Experts of a small language model: a variant of Muon for the experts, 526M tokens.
Below are experts of layer 2 (counted from 0) of a mixture-of-experts language model. Rows are named router (the router's row for the expert), gate (a neuron's input weights, with its number), up (a neuron's input weights, with its number), down (a neuron's output weights, with its number) and show model dimensions 0-255. Each number is 200 + 30 x the weight over its row's rms, rounded and kept within 0 to 999.
Before each expert's rows: a language model's description of what the expert responds to. This comes from a sample of Wikipedia text that the model never trained on.

# expert 16
Verb stems and nouns in athlete biographies and season accounts, such as contract expired, suspended, sit out, games, laps.
router,198,164,174,215,285,198,234,203,191,193,241,154,214,279,144,240,149,208,221,179,227,196,208,211,187,175,170,176,190,166,217,185,206,186,190,195,209,227,139,172,238,211,163,201,195,206,195,243,195,156,204,219,244,165,210,232,240,188,187,207,247,228,188,249,185,167,177,195,156,184,187,178,182,224,207,210,272,169,162,185,166,174,215,219,199,224,181,200,204,205,183,188,167,211,205,207,255,228,198,192,190,209,229,212,231,245,187,227,217,176,197,196,175,255,202,185,201,197,226,184,166,195,174,237,130,165,156,208,241,198,244,241,210,156,244,177,154,176,162,201,152,200,232,202,203,150,231,215,232,258,171,184,203,179,175,181,223,234,180,177,186,185,234,180,189,236,165,259,213,229,185,230,209,234,165,250,186,219,203,189,211,155,187,177,172,200,257,177,166,182,175,153,180,105,183,170,165,197,217,189,193,206,223,198,188,199,169,162,247,179,186,247,200,259,218,212,191,179,223,234,212,269,174,230,165,232,174,181,220,200,207,227,193,241,202,206,272,165,155,166,230,180,229,231,151,277,222,166,187,218,183,200,179,254,249,216
gate0,170,194,203,214,148,188,203,168,229,164,196,211,199,196,204,157,222,184,235,208,190,216,176,199,206,241,165,273,237,194,178,215,189,172,189,175,195,259,175,194,156,197,194,190,198,183,227,262,235,185,203,191,231,160,180,173,242,167,224,173,179,218,179,154,221,236,260,192,228,175,233,210,206,158,228,192,247,207,195,210,253,161,199,250,161,215,206,246,223,180,88,204,180,209,185,208,168,180,208,157,204,138,165,214,220,210,136,257,216,177,179,187,153,183,242,210,177,227,208,235,196,165,216,175,235,200,223,199,215,267,218,284,203,216,234,249,216,186,221,185,210,175,200,207,198,167,195,236,241,178,177,151,163,182,192,194,160,169,187,227,189,243,207,223,156,150,183,192,219,187,147,194,238,254,180,284,183,177,179,181,217,200,191,205,175,184,266,179,180,147,233,97,151,179,188,208,215,178,207,237,207,186,182,232,210,182,166,211,226,187,197,245,224,215,242,195,188,211,185,183,247,202,198,164,215,198,168,203,249,190,195,208,184,234,251,202,191,191,218,176,164,161,243,217,178,182,210,161,237,169,200,173,247,196,189,217
up0,136,214,218,179,200,210,237,204,213,166,212,210,207,201,172,192,194,179,203,222,214,262,247,236,175,174,199,209,198,212,147,204,146,225,199,182,176,182,281,261,257,214,222,266,126,230,204,228,203,221,167,190,199,177,211,155,179,194,229,220,199,242,178,224,200,181,171,190,204,189,193,216,216,156,178,223,199,246,187,232,203,240,238,195,155,267,208,171,193,198,185,141,193,169,191,175,167,189,241,227,198,153,207,178,200,171,221,205,205,188,186,216,185,164,201,218,166,214,230,176,163,194,262,198,189,193,145,213,249,192,181,224,218,202,216,207,199,264,170,212,173,207,194,275,194,212,221,185,189,186,212,265,270,208,152,170,265,205,171,171,184,201,174,248,173,229,183,205,161,192,191,279,141,255,198,218,209,193,177,194,176,242,233,183,255,184,212,225,243,242,184,175,148,220,234,186,209,207,167,108,162,200,210,136,207,204,189,194,220,214,149,222,192,174,222,196,182,185,203,150,217,191,219,214,201,213,238,260,177,164,227,238,216,229,233,224,234,193,244,172,163,234,216,184,216,201,218,154,175,211,142,191,213,201,209,213
down0,141,164,193,181,142,113,224,171,177,197,198,220,261,239,188,218,207,151,156,185,198,224,136,244,201,165,161,183,165,164,176,211,195,216,167,243,194,206,209,176,210,191,194,228,214,240,213,256,176,126,210,254,184,187,189,223,238,215,234,169,234,282,198,200,171,193,199,198,211,195,130,241,169,187,191,206,229,219,216,223,224,200,154,195,168,215,203,205,159,216,213,163,180,164,237,212,192,169,160,188,177,160,249,244,196,228,147,245,161,190,191,190,187,220,237,195,236,222,191,153,141,164,213,216,276,198,212,197,207,229,216,237,196,216,195,246,218,227,191,205,212,192,237,218,212,186,248,165,223,240,212,234,191,201,156,160,174,214,183,205,131,154,227,226,153,220,219,211,210,157,206,211,217,207,227,234,215,161,175,188,147,142,190,223,202,214,185,187,141,193,229,175,158,235,199,229,195,182,180,239,158,177,253,217,189,202,137,161,196,205,200,215,173,181,237,240,194,222,170,199,235,231,169,170,200,191,199,197,250,181,199,200,194,240,239,246,213,189,211,215,205,156,230,189,172,196,205,186,252,225,198,263,238,164,179,177

# expert 39
Verb endings ed, ing and action verbs in historical narrative, such as opposing, ruled, became, established, took over.
router,233,243,184,193,239,174,187,151,210,243,168,202,237,242,216,180,212,150,192,217,202,209,245,223,193,239,186,228,226,226,214,155,211,151,190,215,234,199,143,225,162,201,236,182,194,188,233,245,201,164,193,191,229,225,180,204,201,176,208,189,208,198,189,207,157,156,188,196,200,215,225,201,181,190,181,192,240,198,211,182,184,186,211,195,200,161,210,190,202,182,173,151,216,145,223,244,191,221,197,208,231,223,194,242,169,258,190,251,226,217,201,130,147,237,148,197,238,197,178,199,200,188,195,253,168,207,196,172,168,196,156,233,180,186,240,187,208,191,172,173,218,246,217,239,201,155,162,232,240,224,238,121,199,152,137,165,167,161,140,253,158,222,161,241,186,224,147,292,224,204,206,240,194,187,223,243,240,201,164,264,182,183,208,188,198,212,176,134,184,189,193,159,218,153,159,156,133,175,212,160,150,261,201,224,177,204,175,225,209,192,225,218,146,204,177,211,257,227,197,241,217,230,256,212,194,196,202,216,200,180,187,213,194,179,210,209,239,190,226,167,189,196,213,182,183,187,215,204,225,178,150,193,170,221,191,281
gate1,228,220,202,234,186,217,184,160,192,204,181,149,215,280,203,144,141,265,298,189,238,196,201,175,195,204,187,182,188,178,184,209,190,214,209,186,180,167,203,233,208,185,189,168,156,220,176,208,194,224,242,218,165,204,219,230,175,146,212,185,173,190,178,212,167,172,226,176,197,225,148,195,180,198,202,223,197,188,190,195,171,172,188,172,194,241,202,165,213,197,179,215,215,198,171,188,236,213,200,246,188,211,209,203,238,175,223,196,211,171,140,208,185,237,248,169,193,174,188,207,220,247,227,184,207,177,172,222,245,224,201,188,209,188,165,141,220,192,174,228,242,132,201,172,204,204,149,175,214,212,174,112,197,198,201,154,179,200,212,210,155,219,234,216,204,195,174,191,204,196,229,188,197,116,195,233,149,244,204,179,178,203,219,224,162,209,221,226,205,205,243,184,224,184,231,176,173,204,170,246,227,181,184,159,236,197,237,182,188,161,218,179,215,215,188,191,230,211,189,86,184,217,173,157,233,97,199,220,242,176,207,195,232,246,136,193,196,222,99,246,200,188,197,210,146,239,197,208,215,275,233,210,216,186,182,197
up1,201,200,187,209,174,192,208,182,229,184,195,197,166,177,203,213,182,214,168,247,203,201,156,175,204,192,263,172,230,172,180,236,203,215,185,199,167,235,254,267,190,190,183,131,254,149,170,206,194,186,138,191,212,165,204,220,207,205,244,201,173,232,180,235,222,244,188,167,176,154,243,188,219,237,185,188,191,135,170,183,180,162,200,180,191,181,183,199,246,229,205,220,156,211,232,185,145,160,205,289,194,103,179,186,229,193,214,242,246,199,247,184,167,166,215,199,185,172,212,218,209,167,224,203,216,221,169,215,236,187,185,179,230,208,250,214,168,202,194,217,173,228,208,169,187,223,166,227,194,166,199,218,206,252,116,214,208,212,179,232,259,242,250,191,185,206,201,130,201,232,217,212,179,198,144,223,233,232,219,195,174,155,144,193,160,241,244,184,232,212,187,229,173,247,211,209,193,194,240,160,215,188,175,172,215,234,216,226,187,200,214,173,170,191,240,200,267,207,184,167,186,177,184,163,177,181,186,214,179,197,191,160,189,205,198,236,204,217,158,172,261,269,202,195,168,157,213,130,234,208,206,152,218,258,205,165
down1,237,204,199,204,201,246,199,125,247,235,171,224,201,203,202,232,193,222,226,175,221,191,219,192,199,228,223,226,199,263,217,128,211,145,193,171,180,153,228,192,169,237,209,214,232,190,187,215,242,204,190,184,253,199,178,238,207,217,199,225,200,232,213,163,162,208,254,230,210,258,148,188,193,137,186,183,261,189,193,194,167,236,244,228,199,156,186,204,193,201,197,178,198,209,216,162,193,137,179,231,236,232,208,204,195,184,257,239,216,250,169,204,195,219,219,206,198,196,187,175,236,193,222,149,235,222,167,196,227,209,192,220,203,131,196,252,262,214,185,257,207,231,181,241,196,271,211,180,237,168,144,218,149,200,205,175,201,219,221,165,207,205,197,179,177,200,183,183,143,192,240,274,198,207,193,194,160,218,172,193,150,212,245,182,186,222,178,222,216,193,156,188,188,200,176,205,184,169,183,289,205,152,151,180,184,256,250,127,172,185,167,200,189,263,201,205,256,217,184,192,172,172,218,188,198,161,208,220,194,216,272,233,171,212,188,154,190,231,191,165,201,220,193,212,188,186,186,240,197,192,141,255,220,174,205,172

# expert 21
Credit and media words in film, album and episode articles, such as starring, Directed by, Release date, album, song.
router,243,134,195,204,197,165,167,161,189,174,172,181,199,176,236,213,200,165,172,175,147,179,263,152,221,187,212,186,198,191,215,207,208,225,157,197,216,172,206,206,175,161,297,220,174,186,241,198,258,172,223,131,205,152,167,177,191,159,196,176,202,196,190,238,216,215,173,207,220,235,200,199,183,191,218,239,275,168,203,235,178,205,201,129,163,201,220,258,201,221,239,251,234,258,233,192,192,236,187,153,175,210,202,199,193,198,217,235,180,198,279,166,190,200,181,232,202,178,153,173,115,227,203,232,205,217,187,215,222,199,180,199,146,184,222,173,215,177,179,258,257,198,219,182,209,204,238,179,201,189,231,245,230,192,160,262,240,180,225,183,226,192,246,239,197,169,194,223,179,174,196,171,185,185,190,170,196,246,231,207,152,221,169,176,182,157,209,208,184,226,212,175,199,141,152,217,163,254,221,227,195,177,184,192,180,191,166,187,211,252,225,205,132,239,224,215,161,229,181,170,212,199,160,179,224,226,176,258,211,200,181,244,217,207,216,213,158,162,208,192,164,199,244,170,252,194,203,182,246,150,186,223,170,189,178,206
gate0,225,236,223,133,221,205,170,220,256,193,179,193,149,231,211,172,189,166,217,138,139,156,239,159,216,195,231,194,235,257,205,202,175,202,183,219,219,190,202,252,241,148,222,197,235,168,201,175,204,209,204,146,197,208,237,210,206,238,229,207,196,198,216,227,225,187,174,231,212,205,176,216,150,240,205,183,259,187,181,201,220,238,237,193,149,201,239,196,198,141,238,230,229,219,233,167,227,161,167,156,203,203,197,203,254,153,221,207,188,152,237,165,225,202,134,218,196,172,156,153,161,176,221,207,201,225,163,189,219,222,173,168,192,229,243,156,186,182,241,214,229,229,183,262,213,221,264,201,185,190,226,170,159,190,245,231,202,187,233,189,205,203,155,169,195,228,211,163,150,182,179,202,197,227,178,211,239,241,178,177,133,223,201,166,208,142,213,182,221,178,198,186,187,176,166,199,235,174,242,240,205,195,187,221,207,233,214,235,278,228,196,229,141,193,179,179,192,206,145,208,184,183,184,190,234,221,228,243,132,180,177,179,225,216,214,202,208,193,198,266,256,215,239,182,270,157,222,163,204,210,169,204,180,177,182,246
up0,192,266,213,245,225,206,247,189,183,137,205,173,199,167,170,199,268,163,195,205,205,183,157,186,212,207,224,127,220,189,213,223,186,220,196,190,256,227,227,147,221,228,213,213,179,216,160,207,197,209,168,247,237,205,173,212,180,205,188,209,190,200,200,214,218,193,180,234,193,231,196,190,206,179,242,182,196,220,222,214,148,208,190,165,210,231,223,179,188,212,214,226,233,255,195,213,171,254,226,110,221,184,184,266,227,266,164,210,186,181,242,210,197,180,212,224,219,225,241,207,109,220,177,201,158,236,209,202,198,173,191,222,180,196,246,205,187,167,232,203,201,187,229,195,230,185,219,177,227,196,194,179,131,209,221,246,211,210,209,225,213,194,260,159,184,177,210,140,237,163,163,133,240,214,218,211,161,181,233,111,199,205,152,197,208,204,236,204,230,254,206,165,199,213,195,242,175,209,160,243,160,220,253,228,217,176,203,208,189,184,179,164,196,228,248,198,183,213,216,209,214,241,215,205,247,217,181,138,231,141,187,253,239,209,245,237,225,238,224,203,182,188,231,154,135,202,176,217,188,141,145,193,177,203,209,202
down0,177,212,188,232,208,249,223,210,195,250,216,215,243,192,163,168,191,192,190,165,207,195,214,239,170,172,221,220,216,185,171,218,186,178,181,177,207,280,238,167,192,209,204,215,158,195,193,209,190,215,209,232,173,199,226,171,207,199,186,239,181,185,188,160,232,204,238,181,132,163,224,183,228,216,181,135,133,250,194,171,224,161,218,203,218,250,196,203,188,216,185,137,167,178,189,214,190,240,227,218,183,184,165,182,217,205,195,184,212,209,151,217,209,182,237,176,173,246,267,176,268,178,216,211,221,195,167,220,153,185,202,190,261,171,171,225,194,223,176,166,176,187,193,224,175,179,168,191,184,218,179,217,194,250,153,180,246,180,211,196,192,164,232,227,221,168,196,231,215,224,207,244,172,187,192,203,178,174,269,190,221,213,202,216,222,233,176,177,209,249,189,231,227,221,233,187,187,185,177,155,237,209,236,198,186,256,265,146,138,196,200,187,233,201,209,302,226,203,189,193,205,188,231,265,190,221,186,141,278,183,153,180,202,170,179,164,166,179,155,198,229,163,178,197,179,228,168,268,207,208,278,147,222,239,193,144